From a checkpoint of a small mixture-of-experts model trained on Wikipedia.
Size: vocabulary 8192, 56.8M parameters.
Experts: 12 experts in each of 12 layers, 1 pick a token, a sigmoid router.
Training: a variant of Muon for the experts, 7923 steps.
Below are experts of layer 8 (counted from 0) of a mixture-of-experts language model. Rows are named router (the router's row for the expert), down (a neuron's output weights, with its number) and show model dimensions 288-383. Each number is 500 + 40 x the weight over its row's rms, rounded and kept within 0 to 999. Numbers have three digits each.
After each expert's rows: a language model's description of what the expert responds to; "comes before" lists some tokens at least twice as common just after its tokens as in all text. This comes from a sample of Wikipedia text that the model never trained on. Tokens count by the router's weight.

# expert 3
router:502491449530538495471575475477579482513428564525454428444543487522522497539519543457530514556581437546491497428468541400491511555555456511519531523441449494558520453410510486456456469532484441542421453496506485566539489503471435491526516533483548428504455503479455534467539574500520515518
down0:492559558501450412489463576501448480471469520438506471593477480488528460490581509438465577430510571505547490535536459496474466508482498474487523517512481510515549442540468582446524570479516499472461510476568512518501415467469500518451478452511445472594553545498484451539514454426481506429
down1:502523473525527465458479433464535513514531477506575469500539508558468553488528451461509492512487505539481565513459505484444477546481482430451494464463533461452598444486482543456468549483516547525457519526515547537444487525502451451499472534515501421480445465493502519551460478549529454522
down2:538525448483517475480512528449556532547448583466544505521417491550499551550497507532471480536544552470493495499555512551463396548541496542483432464513462438476531453529525508420492474472495499486551463509452447449426533476509495495493464518458483483520518552511533518496472514546434564547
down3:608548450448472510480505503553465467505527558487532589537565506471500462523458508468577462500493466464519466480497516443500531509551562469467526525495594481543495517533444450462496605474511481426512525556545462528509528533545424464504462495566418539546539476463496550471501515455492524593
down4:534500482547505545500458526529554453508520564501445551507399481473514503500463502565543543495520508552552474523450486557557529456524430508522479462456512406532464493541479586427471455464436506609475452512539510422486563450535475519606476557455528537533497512493501589478516456493504427490
down5:538468493477528463474518492611455546473526572512506522482523554472493453514518466448507437558424439551491523518551468566482437467476502458451451548476562500565411493470459464495581485433488617531496469472404534527478469464469443494434450463559500515494516462517510506506474497491521484512
down6:480446487550534507444471486474517491504507433528507535496449506560499499486532553504522456473471546506449432479448458546532521518506485464525525507543537540533492473487491460487549496504480462492493478450539549575565464499500461513515526588384464443494432430489443556527501504524479578563
down7:577512479474548481502511518578533509512521454521472506510494536480510477495595463451537479444473479508528562430484408454472425575558493561519582523459455538455450457495475518615524481463530507499515547452586409461508514546552499492435483499570533531490478547523519457524497529515526546422
down8:488571503419481480454483466473540462483471596557536592553538527589536515448465549528517601488490550508538505558537419567422455542443472520577469550465469474477428473512490474530533509503466465536521452510449535531538479494509464533518506468553480421507525498459496491492462495492529541527
down9:549524568505488452487543398570486467490488557540537557529459443487546468509554527513471528473473555449501447456507524573523480594482513517436519528455480492494526485425475504457516628432561430535536412507479533500597500494541488590538477535495503509479549523446578457539518507506540499575
down10:571472497487507533491542477493490506554532533510447526535498455481511540526532586518490516519570572493441507510497465587484463500466543486406483561535563505562566434557510510472480474504472574447478458515470521536525497481493555491483433590475517524440428529453559531522539487470443496442
down11:501514510537470446582514488470522557457436469491522474445510539559496539503438500595534481487509490486474527525522515573495517423540522438515519532516474579472506553519484483566463541490491498482515451510511509467482496505481463484523499577510532473473471538611435499512499428471450463469
down12:500532461519458445609503544538488522456509501453483515491521456545499518527489466511519545442441549436551556522522492480430531547640528455567474501485478533496440485461499490516497524470595453487478431458465442539542517544465545520490516516557497537502546459594494539509447424520487575549
down13:526515520499587479483538499430450481458462529528463546530441565482490483526430461525529457501504492434522524442545546546517418492538516462499522540538511498517507460493518461539449464605505507458535500520566556468478545505451498493483450485456579515494571497523569524504606501463500456491
down14:542520503503407488488486503526481550475442527536512516521575407437516451495436496534546487496560440573552473518486480473458562502449502467507483485549512480501479471546403477488494520528489525491493546484531541551542505502533526505487461534414477505484476462502529548434525562510494515576
down15:494465536456531448536524531518535450520529541555462405518521451532414462571407560557468447485479532452459516490483455532629544544523426524482509546472435427559449535435502516580539457505553471508545507520507531566504514437541463510522517490463498468529478451454553535512493494532534518475
down16:550479534528559511542497465493500511500538488543541477523559479528456557559468485498489515510574487463522499541497464483498494508455512585495497583466516503438482449478504489433473420486474534549524465470489488490471507480493544525484496538576506526520517477515558546494563535603502501402
down17:486501481427546540542527497498516571502564471488524506505524477467478570571527531495572479578490483478496540526514540517461525569504512508517491425463489523538501561545510506591439511401539560471475550486445482460511496490479532449492446532464510524507434463483493538496470468443525510443
Description: Pipe characters separating wiki table cells, colons after infobox labels, semicolons, and symbols such as %, °, ′ among numbers.
comes before: "\n", "  ", "|", " 0", " 1", " 2"

# expert 0
router:568542452534538513547522540529445518452427563445581448500549512509474445501563506524496505456488507494473428478528527532547481471579426507480503546507535496433485493509523464543502552500508502540404502496497485499547483531485582460429516491526499532569479504518463477432530511478521457451
down0:483459521484539477510463510492462450519492511527552440536483495554480477495453470545495551495471433487472488495507462548480516549489462560533525439473456522499503472483559475454622459494551497539494477521399549422481500521477493498485531408577477489530506469534498544445508526512495550515
down1:470533481549469483518472540452448519525522496514452518455443498489535487508521492433502567463560565498525475450547508512424569524479522509506467475511566555512519488530540491489511518458488518461531422456477534553538486522521434480517494486454495521502523537509529538456542488501459545513
down2:492508602443483519487475457454538479453458559443537566575552453472526532539533494449486596554485551505482450471566494467492480455525489507510533533464547485502495508427500466517487477521530482501494509491435484530499444601524587452472401429556526540520540455454509440550507549584503480415
down3:526517533495450523468504474530452508565540501465530513545533508493494467539442593461481509561539496482510529475520470481546465524438573459547415571532404471490476533494438488473500500464528442412476416521477494582555562495531560510473523538482502568546508525498516480470469514458460577449
down4:559401525487452509505466518471482549478561506451437477521475551513504529490481487532541540440474424473504506573505463512470488494532478428517447546578540503553538434449480611483510502458554438489487525496454502491456539521560520491482501475455436556448528527505476510470453499508477483490
down5:475470464548533588450533526484544470541493421525523577466426411422534601475502600427469568516436466443413576513538610492587529511528429490516518536507474518540577466538537520504431527550461442479544560434526525446477545531443523432499431563556466502493599510511510543495559474485497529470
down6:572432541470514507490547472489546558553519524501542623546521526479531448442467507450438514451546484471587549471525561490526510476513439480531535491487519472547541500490476450520455474456585526524510522467512424545482490497544546539575495540456504553473509576514538442421500527522544522504
down7:477507604477483525554515570486505527436489490410474486547457512546430510484445449501474517485538495501528529435467436531524524462435517438496503456578498482523477475439456489535471454529524510459488539483564505501480458451567538501481539469516480437459457536500480513567502524584581484519
down8:589411562543487525523534515475455465617440565507510505500528516538483433549565514526538424514459464509553532477484502489490504433506478455506509564507482473557437464426490508488463512522552491482517504435520462428495495548440493457512535434434483503528464494537504470485485502492503471597
down9:511508442579452565547522469565498544554455504550469511482483517493556550492433500444544474530520485474507471521468500533505465492358394458582473481436473525442528465528541531550477489427552430508414507517514510481428455560464524502519482497525478469447486446542549543482457530497542508543
down10:520482467400523510519485519440507494463520538516545423510530377549457517521476507449494461521501515551508451472510499487528515423524542495475470516549535473499539483530504528525504505459472435524542520524391455417485538570524584560488495565470500574425588497552487494437538495495507529434
down11:499495556522500470545475495493554467580513476516397451543491505522526542463428511562589415416395455542411501543502518478451560553440494550488499471546519394450478555478490543512548484509475487540489440507510553440572540520469516543449554451464420472522437583537502539548475496426538513558
down12:533501503399451472572483557457483472513542520565467547430480460490504534479462507475500460461546499520499528510515476462515548551505548505512497524531395513491481532518457525384530507533462577502374484478572489443504497427501430477538444512466520427423480470488538534538482465489526554459
down13:492466489486480529492461545460578516487506497475417465590557510508477450484518564530500544457572511582544500521566510452481459510547514562529527483502490438549515503498501474545504465425490487520567529519477454454538487439519487492485467482470478475587540503499433438608439456515486528455
down14:555454458535480508550538466475592503443546517546475587487480526564531476524496460505518545519522414494511497546476513492514578548542510565530486422575520516432522476472519523464454471518512460512506468463554512529406505553529495449536498504504466522524485498520505516451548485532480499466
down15:491565576482438491510474468552455526582458489458518482515430401525526549456477535498548523459563478514441456533593513455538453561426562520535527480490516436440487493505489489495451531517496505544440522515571492447515503500566525537459545524564461472535514509477479480498471424503550559508
down16:504455470464518513512483498488477469503551441431555469525521513471533508575511483517496477564464421544439486519518512539480531533565515547460467490484499465498580456455511500496592553569451494442523416495527501505451497554485446491556454529476501476413517520571427461515499505494479501477
down17:592513485507471479460513446440472564491500498525519499532507502511465492538490426506562553509559514569454488525460454496476505539506514528510442465520505434481467447504507514563524562467539513437501523493552519504473437502490531538511577445497506427555537494551523535536505485466542553562
Description: Pronouns like it, him, them, there and nouns after the or his, such as ship, school, film, plus word pieces.
comes before: " of", " was", " is", "'", " for", " in"

# expert 11
router:475523462493537534490475516535595469452454556505457478533524531494467484469521526430500495569559491506438461431511574462542466490457529539523574557456465469459463516477514506542486533499495471560433415507495560452451542455533425508519474493454536436446453570483470528480527472440471532516
down0:479465494503481479571497464467507480444490480467483463522532546516490474509508527501443512459509472573486502451493530506486490550449542444504488469495356524538445501559468523474456492548479524500496502565492512478538541549486555477530502508489493551493500547435526547484504506520455469463
down1:522505563433448571440408530482540546472514505450534476534532533463478453445454504582477463464479507497504560503451459446544466509555492498570561438482524517469497516464455477490520552522563586486530499501472554433511569524544494487510454517547590498489563589486507529500497526501500530532
down2:537490494597501517441517477472505675522518488478515505423533487488546497429534459498473527516475531543530530572541426534485518455488538515441560484477535598514480450425441464451532525485473523530479528486438532573514490510484547539559488483547486459462447497463560491471501523461501423499
down3:560568511488487437523489427395495533502492523523460546541443485472535469582533481578508477571538547525500528496586484462539527487483521514522510486448456533431488542417479488459428535451423474504503531465510549460501548517521552504507479580475475442549420475508541449491521535500521495544
down4:539461510492570447427486504475478515512556468519546465502537559583482478449563476502523502529505591480517557467492504520522505498471439503505477520541460473491443483538486517549444495491466514466521543477431561510400562522462459543557523592522503412513492477540494549518464508529430519534
down5:458510446493520573403551531500526495587487450469463448479524465484509448452513547440504498507514414489447527453469433557516460545448527442488519480434472466548512482509483457545481544492480506522481545483500381485544543436589522503450494586538532476508475497457455520422497529468539439489
down6:491508435461472512552551530446529546541485506469555432459482500411509462509510498460457547509556596512532495585532529498552527544520494501555479534475414510492452512473521486570541449505438500476569514542482499528502496496460547456499447480434444546494581447537488525543553537518499605480
down7:603483566573517519577453515567509533470450504574507503534535472546473564495529536497562464403594471503526529499506420481460548510516514572545516522485539544456558492573555511515505511498463460494417486523449419585501567546528432480482499524498530516493515499535429470493460424514491500471
down8:547518462542497499478455515493474470490462541521486518532489475519461459494486502575595516492476481528464506489449471494498574479487580582517480504491526451534485514543485584466518507448502463466489518556457521530524527536434462524467537524435487489459527445556460512534438534495469491421
down9:538559433513535515485546470551457547497542492547499455527477448531516467444454565498483579512476511483522468466479477542521497486562501469527523504485530478464457488454445523569536457478514499488542491481535450560454442511562427518496561494430492536459565481535439498548546460479507422472
down10:496502433550521498506504545504523566499498462478518464575468435584508432443555541467505439494435519490526541558503541477485551525513469455538504490572475486436528507524496516470474530555537614439564496476455480466513511516499484511464455471517485538535487493511498488472524550531447558450
down11:482565515560508518567474484509560487440474571465510512512509519551549463617575483519405490505595483568566557477500546515511546513548441516523543467571544508426586531478508449459524449543436540463540499523468425544461485538495510515532577482487543518462509498465554520542527496549503477498
down12:516516428537588447535464498475495510472489536501562496477585470505472446459442572437524547488480489551492545454483556552466471553405543493516518493440495487574481449429559492455556514562459465555519563524550509531521502420484540524572507510534560486571605508471425455474578461451455435487
down13:500491529497422557492501461554511458500496502522520534474482555532456478531552511571505527541522474481579514485528498473444451553554528468525523444483542433496512528547549495475557524488516520527530515538507512467472547470477608477550560506494493513452511530419508528505435469500472480428
down14:505488446466548486520582521482492538544529451479455516554554477541519455551523513456520460530454500514491560510475480475515533512493430468421371482464562454514574454500426426452445464536520476524469446567565548473516503551516466489467535467489552507577518408472545478495572466492393506530
down15:469481507603455503409442521466440483431512505499517430495482483494538443507517462559535515472536542483481471534518460489395525563508494584522484511522455529478415428488495502498449547376534494521486433442549515549461503432475449395455553500506570546511521489503463560507450509442486504482
down16:512474467484450531448566526501459517454435542491476528483477481541468478528469465500501498453499517583478497577579426481534532503517443567557567497466457538450519501517537499491559474478521515600494516436568459523521528539516484470514530489454530443500478473530535501488465459459513544527
down17:515449444529453529487478496473505505522512462532451485538482476414507506482456436487553544557480454507560452465491471531529506533505468526473535463486537492581540532492553462482480526518526494505573477493518603507503466499428541570497508492549460492508509511492558578468499463450479467510
Description: Years and small numbers in tables and sports records, such as 2014, 1968, MF, season, and prepositions before dates or rounds.
comes before: " |", "–", ")", ";", ":", " /"

# expert 2
router:529497490487523541495542473496504532429424535495488445549554456456549565477435521474458542479511497587511491408522452417534414473455506461536512497385471528502499567467491478582502486524459473496528570481529495463487584520486478521475562425455475494429503589460495492492509553456533496506
down0:551541523548468498580525566491470470517501478503498487443513432476479497526461501536474412492489410461480378498533487497469538511488510485411521538580497539485492443497477514548534552478455446548456494504452483513487499464488519502440538493520480488478545545473491529530428466482450573493
down1:495604507469461533509494537542476446469488520603460537577549550493518491441493452508476531428474594513507513501438424470499502419479465494454434469505452484494539471467508510523488578488513542538566487475448479540540508471524489477510510522438541524528523518499406511508505488576432626449
down2:501516462450513485438538528471511482520514464512488455471447532472520450550565495502509527504477518480487527518515554538506532464561490556508494511534501554437557527476507421427486526538536525525501462532452501476537407522537552552530469521486487513482480515497504521494517511502508465474
down3:466546472480470445489494441502524479494561507431589507508579552456526553508539504464452485481510435557520491529604509469461510530589516452480471472497440518496531500493489580475560481544495567503479530519477497577504497503505531456620504468461526520474477473419558492526471486534489494482
down4:452489451527522491452497450494444464507572564432484513480481531511420523444596437476417443518504456485512462563467531524488529426500518367536471462478407568415433509452482518468506453470474517510554518544509507549570529399566493606508480485478522496484498465409471523447480539537419482478
down5:442439479545517489568532461544489443558456395483458518521435479527545550554496542490498451448534456521528442535504538466476465465513492511535534502544485486535501449483550520449524453536556441460451544498525481483541490512446414430448434508491446564502512476475505473526451457484505506547
down6:475432464517500449556516536544565497452526422571441587519552489530470493523408543516589485501543557536424467498531459538480480503483513516522473493522539527537489530462593505393530539505548476457415532442530461530420415492439561463583549484543534478428439447462481545494544528528443471507
down7:473542520521476531488444506501543483476497498508482517471450476463549538480435569471535515412521474440452528508455477576553466477523515451464511569519504499486534457469508492474433520463498532585518471506430415471499503508433530521543553474490504453553564575495467503561490505596496563514
down8:494510482516514578465519494478534536471488475479539491473489557488539473490489484577448513467473514503462467469496464516504485514568440533507484479532541590496496531526537508393457522487532508484475501517532501491495499577484465446453516564541485489431621418531503463474532459473548476466
down9:435490567465489604537479534513489541449493476527507560441472522537475520507520413421511514516472440460512519533438524469437444503510545495391470479516567529525442468473477541500532531486482548488499469503524507589501506505454548473453506443530583479520499525512543476438481499479461451554
down10:495544567504447475556487524549419546447530491469523496567520505575486415470510490514431541470478543486477523544522545496502506460580452560429472474426476510542508490576506555535543510500547491466482540556488450506453458527517450437508536551566523497542543499535491531510592479479468492481
down11:493559455510484468530573510419537516480532436527499509518511448488448491419518436512493570494481504523513512539528524535569534536524516456560479595491466482472523571553515497497527475594472528513525560494546506543495536517474510517491478518486505458492521444442428510582558541500531504492
down12:499449472426522515546462480519472499519545505501489526530523492507525512585501492496474559472555433437522437450491369548503531508409512560512533553521563519507499498584514518519477395519436508486511434515506537501494462481553520522501488521524440484489570509525582483535488492506505507464
down13:432400527532517511486423515506467467494502456507457533486446432518550494471436505491439484487433488493553521513495486579577471518505489495448494551510423569502520476462476525524563484517485460556515542500503517428548538530496478434523551484519514429626502510521454546516500521420548520461
down14:464489528477503466482487559422512449462538560525460537494549518560486544467446512520522461462508470511591519474422483476486461489500447480497513479542551487414541467498485533484497485474444502448480519544497441517462473489457487545444518496538489506549614476507473486522515510548545553506
down15:484494508487444549503538523489528547483502528487429512504510466432477497474485416536519483555573447512486494526510582442462523501557469447484487526464542467455448539513492535484514450513512544547587544484402565485482524517465542467477483491523434557602508464571615463497481477455508516553
down16:503464588520513492477568538485546531545529443537475530536517529433528531581544520535548547419437504468555489515446512496503498519500456480452492447475538455536557541485520473505550491483492458539524489523490419560557525466432518509468494505540494476454479465551480495491526391484514501480
down17:446517451452501551538524557529477516456492524484480386524483594511499561457543541539507493537458510536520523480503494517541524503435493498464509473386482473457539569467489440465468499541519405488472442497479454423479513486534512540468493493571512545478496447480537582473472445516461509505
Description: Line breaks and dashes opening infobox or list items, plus field labels like Coordinates, Genus, Released, and the article an.
comes before: "-", ":", "|", " •", " Born", " Country"

# expert 6
router:425569475493459532480497522568511542401532511575419478559434530466578561509528508452522405529501465544546543433472553474506453450496440532478488491436507482496522428450540550551448497539458437526488486501509481531542508524503436518457529471430525500503446509371512494438517587476469477528
down0:470575515445446455444440495425482511461562547576511542462543504539525561446500518518539530480570520516460477465413565493502480534485539473496485502449540467482518451546546467491483499454444481487413568537513449502497460525460463464482456483455428459471431500400479537534473428501432495555
down1:499506491533460509473447502486522469452519484471584478562501587441503527489548518488503533498524532500540455503543517486533471465526477487562528523452499489467417478442490467495472532585556528561532478455457526541467537490499510506556537441511507495521586483525516481465581460517443531416
down2:417469505545489527466500528511512513579507538580462519459468483488465518547565450493484493492514523437489537552414501502544506472487442461486517491523547472550470522568562483448470445554476505516492460533538521487505467474527448437549490477477469485551473453564460419552474489447450571442
down3:504544577516492553553461491565512549466529371448557499536552479511544496464539479507502482526505485535566559464496459486513536456456470468465533494568404551506443466493541543527454462546516495460452492486495532542510523475523529405459473446470546513573493446546493538523517524443478537523
down4:519508441435474515474436516506506545460509443521558508469474581521521465493469406512516501465427509418478442500538427502545450532548437490514504509453542484432489494538552489491515499485443517534558477477524476526558566538495507506508476537489535547433468460573487508501529510509535506537
down5:531575504461466484480551511512444496481434477528540553524464485494526443528558511513442490490530478472490499516487577551482530445516467495488512493550565450515443394450493463431580515521536514500500440544451444480510493545490477515482434513600442524520513560540456526488553468468516468529
down6:482515489514453477391471509482468518543558505501496464535501492528546463469485569471519544550461487440571473507491515498458476470497501464481459574532505525512516448480460514483481510588563475512422610562435483531382535454488507520513489618444433495524526478503502479555466517486478535506
down7:438503547552558496496493472462565476481435455463412441469456489546498505465510557515508538537494393458402592567461505520546418521551503487518495483420427528485494533486518585519502524500485485479493527498461507576487480468462463567545470486467460501411511418484526429509489462489508469523
down8:436482470508482452501474503610531577541465492432412510434512508456500485507506500451474477513493455569541501473485531440430514538521511485496520465522559408471553551475505555443477456455463475512558487512523524505502445486554464446513461534520556477525494490597506485518474512518510550529
down9:475480459464522514468507431453505434511529572493512482535550536513539474505498530474498535487490497551515585457550486554560505471511507474490530487505520462550535493464489446475547517512468507482472434492533577508497441479495532446491548564472505444479499579534502503532519450579516586497
down10:497493511498416469466458525485499587544528507461461483519525408527486434569444543515498480476501482411478520501456451484564488522483478473468444490554489552514567551538514484436461556498450536461448621428517467503461575502477392526528444500570543471512509545510488509424441487513484539507
down11:452495488473561522496534483547546556576412491507476469502493482533458550538467449514489530445479492511484485511448468498488527547453495536521466521481425481519482454550475455438559479484505508463463484558527545460523456502544483439548501479482523539498518456503471476520467506496539581478
down12:536514480520533413536526552499522554503484516488500489573444488487543441542497465516461457546501450504550507497461489581500562457548476425459538451541510567518483466485529519496474451508472528479521554443469497486498567494480594481500579503488479508485517467460563527506502419510488454533
down13:500497517542487437576482544484486520483472498513567512506493553486492463530456485500534484525529425529482449445524528513482522527463549556494450508488556529521428484517490507433522514396513502528443460508453565487470557516439521533539500481483453472480529571531474523483504502536557494482
down14:470458518541537512484421457532555494542479550468519501482565551557488523532486464515471504475498434503503548534542489512497543555451523488564561488504454411442533532497559469491485434543520516486445541514535553499438524575456525409523488473599444528511452534498471542498472526494470484574
down15:521538563526490543462479535548491546549498448475524521450483484484490484508405389482390428496523547491481405477493511526533524510490504481475485526477521452480381452480458491465483542488577538433484489503502503510399506520557545471515456492481516563514511551422577513570496508480438526525
down16:523490513567474434503547504575558477474462396479497497455495498401459409425516524585528477484450545511458529500443505454581509485466458466478536512541542492501506437532561462498469511433552507461515526517535545466557522485449412480458513492548492505490532518499528508481540512520497454483
down17:607499450472577533532494437487529482585499523534558484531491503541499544554469463457531455455478520482456499499484466544504516505430528546523485438436506475521517503501516522478500584477481475447496525433523454444505542540531570517436500461527436460503509418528525506486410456605488538455
Description: Equals signs of section headings, paragraph breaks, and the infinitive to after failed or Route, plus modals would, may, not.
comes before: "=", " the", "\n\n", " be", "\n", " ="

# expert 4
router:445555540521443494550566518535480485562490522511578471589469471481524520503507469530489504546465481506541587514516542507478464495525474557486493553477548514479485471539498505482504429518480510468445421458412561544526501567507532437486464479513498497509458536463541467477519529495478473476
down0:533515471470559513446547522473517444502552551510561574501484470541561411523558514420474482474484566440444533517546422535538567458520509471480531542443435486470461547515504497601551524426505494478522506498532496553552465524440504533504555456488545511497516488415532474424470554447505549470
down1:545442430487489537468521544507464489487563576497509540427468508470512575537540479501495500465428478528568601446429509517529533498510467516412503444538505471475522472483464436521536450554455483525507571613553436491528521521507535463564486504485514528476524514553472492470559566534504532456
down2:527462530519522541492428496518527495461538451512510557573444515478478479489588510542503550495451500548480537444498519492595487520515449487513441488525495468539516504471444488427541514554494569490453498488533465504503504454570454461557519477471479486525449506499511509514526483512502506429
down3:513517549583488532485565495467492512508425460513474483463461570480504525462515458488441497495543492502534469515558456546487568473559541548485457512500526516502471483479562518489499544468565436490478557490530534458444428510466516473517435511493511505523466490564486522477537460497448475506
down4:532545488536471534546433519505422529535417553495477550505487445458522495471527490557484440523543498439489457527517518539516472528483500490497489540536440570553502446512458515465517457541503523474515561543458529469545523477551517556431579519531450499511489496533537496448509490442436529495
down5:499493576619459487496495541536497460493497399497499538490545551516484517516507538497454494524564450513572461571585543548465490502537486403440496513431475565489477546501541492496485467530509490480476457558567422483508499491509423454488544498515554520475522471449475465466571550577522490507
down6:494558539473502528499569488528518489491535520530510607561525460563435556475521499590553531529530480509488451461480437520579567446532443482542559470488550556473482537505540393522534526473534532516513491475505450472502459516446523497474569469545501460492501520483505488406506597483533506491
down7:470468534422511578516488479497492478491506525479443513592519514508436507448504446556489568503487518497533495517488509546559508459535465531538501473407487439531556473465515497484528509540506549523491535477403549492476553436500503539494476561490529497571551455497512539569501531475483516428
down8:454520488547486563503474448500464456506522438502447521507513467501504525502463462486479573457522521483543550525515483504500539495478416500545458530494506547496554484539501445528495502539564473508538535444541541517523442487495477489554499472474549545498494507461449543490552464496494484483
down9:391472500505486453439530520540530475483477508443491469494533586462551468495492505466566496569546456441523550546474501501506482513553532535524508526506476491500566510542444477503533525433549495542482456534601557493529544471419475484470470430541510522574456545492435513517476494513428490548
down10:445520478457556579468478516517473514457485510496490425450494497471459566491503527505459533454513461510542561526536494520496461545520486473476472535533475528588479468486538555547434471419498442480471524540576513476423504423529463543472540506441487511487513482546467536498460524485492481514
down11:526485477535478535448495445512452432504537569480472490413449505509500447454479395500522562555442519467428531496516488416515548485485500510494525441533503433493483457549551468529480499492487501535485529530486450468496472460522427475546519506468568524549619463475509472529586456535509523452
down12:510496423420455476487471428440538557508551529464471463513519516478557417512550518527510457561554475528542519506432571471494490445561544397535536507508526542527523535490472498430530505512463522532520499519491516512502515570510537541403461519542531559515496526487508480540486515485509559596
down13:486473551475505461488477567459508455588437470464473471470451506500507446543481604427531479560513456505578458470491533440424508522509491537394471488551506522555538444507562525374465516414505521476494526447488441505504460550484471541530511483512493532526535519476533502507428532540501436536
down14:603391446454538589498485523539492483462545487455493429477414490509565475465502483533517436455483522519502486494522489526470488502527518558494481422521442487515555475426532513559490538477475435472559557518501501474499498522496525552462480476411508520458509583517488461418542487458512449527
down15:546458469533541503433526454459496495521532526461483476498522524388504502473531526505471470523505457531465539511504538566535504452468541504479499429509458518449596497480519496538439562456416470562516508556518528454514492422494439519463450492468496454555568463493534535496502539454470458569
down16:510534456541569495486494509469523517448530455496442493505523398481501530521420495478470533463453493539522471431497506507527475517510478512507451460458493518520524482453518545534514493417482413465476465479474544470486483492471496517479500456521550511468469461587426498545478559463500539470
down17:533463447511468484459489505513532409501529502521527471551497509552526500548445516531507501531503505576566531457538455482509469569596512540520486389534518572511528512526430580427488482518531498465472471548511532495537478507449563511508522569494532484502501454542432428468470468559517558488
Description: Function words and verbs in descriptive place prose, such as located, built, born, founded, north, runs into, was named.
comes before: " the", " in", " a", " on", " to", " by"

# expert 1
router:478480507470459540550551546456570546478462482496545467478466491494492533542489463467507457488522466482463523531517525456513475558503492469514550599519461418447512547475490497592548451452476502506437474496459530508487563509451515533554484516421515428535506541439505459452583573477484411451
down0:529507508561471509496536582461506597523508458508529418543589551467559427431452483484504545482503582487492526475492462503543518577515462515491438510573491526520468510489549507497422497512503474469547454518499490486509475542523491506517421521432501459466528474527505495490503482468510460518
down1:595505572581501457498459490567509486465518476467548489449517439548504520514452539532514488584481471494444433440547520514545574522487496458500495461529537453470518473501590538393554518546505513463511536491452444427547514479548492519421509474548499546436469480477464490479494499526458504527
down2:512430453518475478483558519534549508596513405536511517569497555474557580504533436438497457495503504513538519526548438471471477553507496551470450508431419497468451542553471482509480496553448498504566482493493547544525519490528414457490509543506513471494503521516547507525454545509497467515
down3:503597467559498535525472438453512496569487514488439506525479497511529534518528449459509420528556517467490518505570434398545489559514564477504576500453461446489477512520387477544512486474476451496416481499554485550483435479453507515521503528530539467504558533493488463563464525510492550578
down4:455560562517510479611467490495431539476472556469483518590535492496603545490495511503532503520471508538473493532508421593455461442506509575499489508449489422482539495504467444510436535511447553441534593487541492430467538468522478493510542499497490464500519532505517442514452478525529475474
down5:587603542484511497546490584582489428501492530470446481464546446572422506510480457530528449563461534498521511553408493492455410476453493532491475521519544555468498502495480537516435482508492466594579500479473576535513552524517602501533501487512484535507494467481456512506469517509549502471
down6:519473531465505543437461504504546557476525553503478447518436502538548449517491484486525499533467595541519563528498487592429493487537463499614515491580469519488476502436510400420565487413512433535548547511546517513541392517444550534491486435472523532488461492550506435535522512478470459451
down7:462488518492470474404439482450469497457469455560491531537555551508509487475494497444432506539554490555594543448526467434527498450539562521548451451530506551491438505485465496486536494520575504568479484510506407447460476527524489490479413538533595430460506538496531541442432553478433487546
down8:434469497564500437411549551396507532482489535477453510516496469502440499396493514521498518520574485567441499464424498573501496450483533491473543500514475413470533514550477452522553461502495488564487509516500487482425528469524509460504512499586472533458554529520426461471505488491514573515
down9:518452460449586539527449555529478463517552528445498468503469501438517412530392436482430486527523560466439470588462535533493486482479428502481551488517502505459474532521471463480541527515479508442428517492499511424481575528516553443438499551504523498548474455514470503543519551492527501515
down10:517440519496507469451471489502490480526536509554563432561518455499516536547540493487414449453532522519489483487495495503479552506463527571484533403532492493452487452558530486544479519535500552509493572441473525472540466517517480514574481455499559476497542466540512491502499465483504502553
down11:462537497533533496513598540527547505518510506470537508522492518490472511478549487514512509531580471441455480524500455403505534456534509442493543466497504539483502484516499504552485399492518527505423553556404526547500525461478474479514544467446562550538498553583523477451502465443510500476
down12:496527492471462531498497547495471533511430495527499470575501470508431513438557456521487563426501468433535538442470510452508530492534515516490483451521449467540470484495526501523441466503479507505518431512493525521499583493448475521432470515533495488516487428511541526595520433509568413445
down13:501518540499555514573496489391490495566530465528464521492496526447526514486513488559489557537431502499500541433491469535495464527491461521413493533493508529487527419440467478484477536532469541576545482445530489414535556510498472509547489447577424509512509569537464433422481437446522554521
down14:520490510541493451416470477506445530472466528551506542489449462522441503514507578489549473559556488493536511462539562570551553464510508529494483489457548444500445457583487491503507471510483474511573524522563469467426456530472408557441429438461484483524476441514525500453516472523524515516
down15:513564502527497496554519394488518545504488456541468488448498530437469432522506487445509548538490512529494537521453536512517529547532430492515497526507491470515406475523461488562510491469526476542496504448509517487596460538493546440552497517502485418529447511459519529533501563534447478406
down16:505457512418562523489503452584557529453515478450471548512454546491464490464554481495563527508483549471444553437521530468510512536472512485492463471473456529511525541494485495476460511527517542465441498432430447487485473439519509506489480480540551611485501548450447569465527498491530542545
down17:535452488485521496500387513527513382542465505496533464529440503555486549532565467508452476512519544508514532434476444429571509484508518480494507546511482478528448501565507545545498471560471517471516489512460489533544544484582520523472426488580519500456472502493422485466511544477471533474
Description: Heads and final pieces of institution or place names, such as Hospital, Valley, Creek, School, -ial in Parochial, University.
comes before: ",", "s", " (", " and", "e", "on"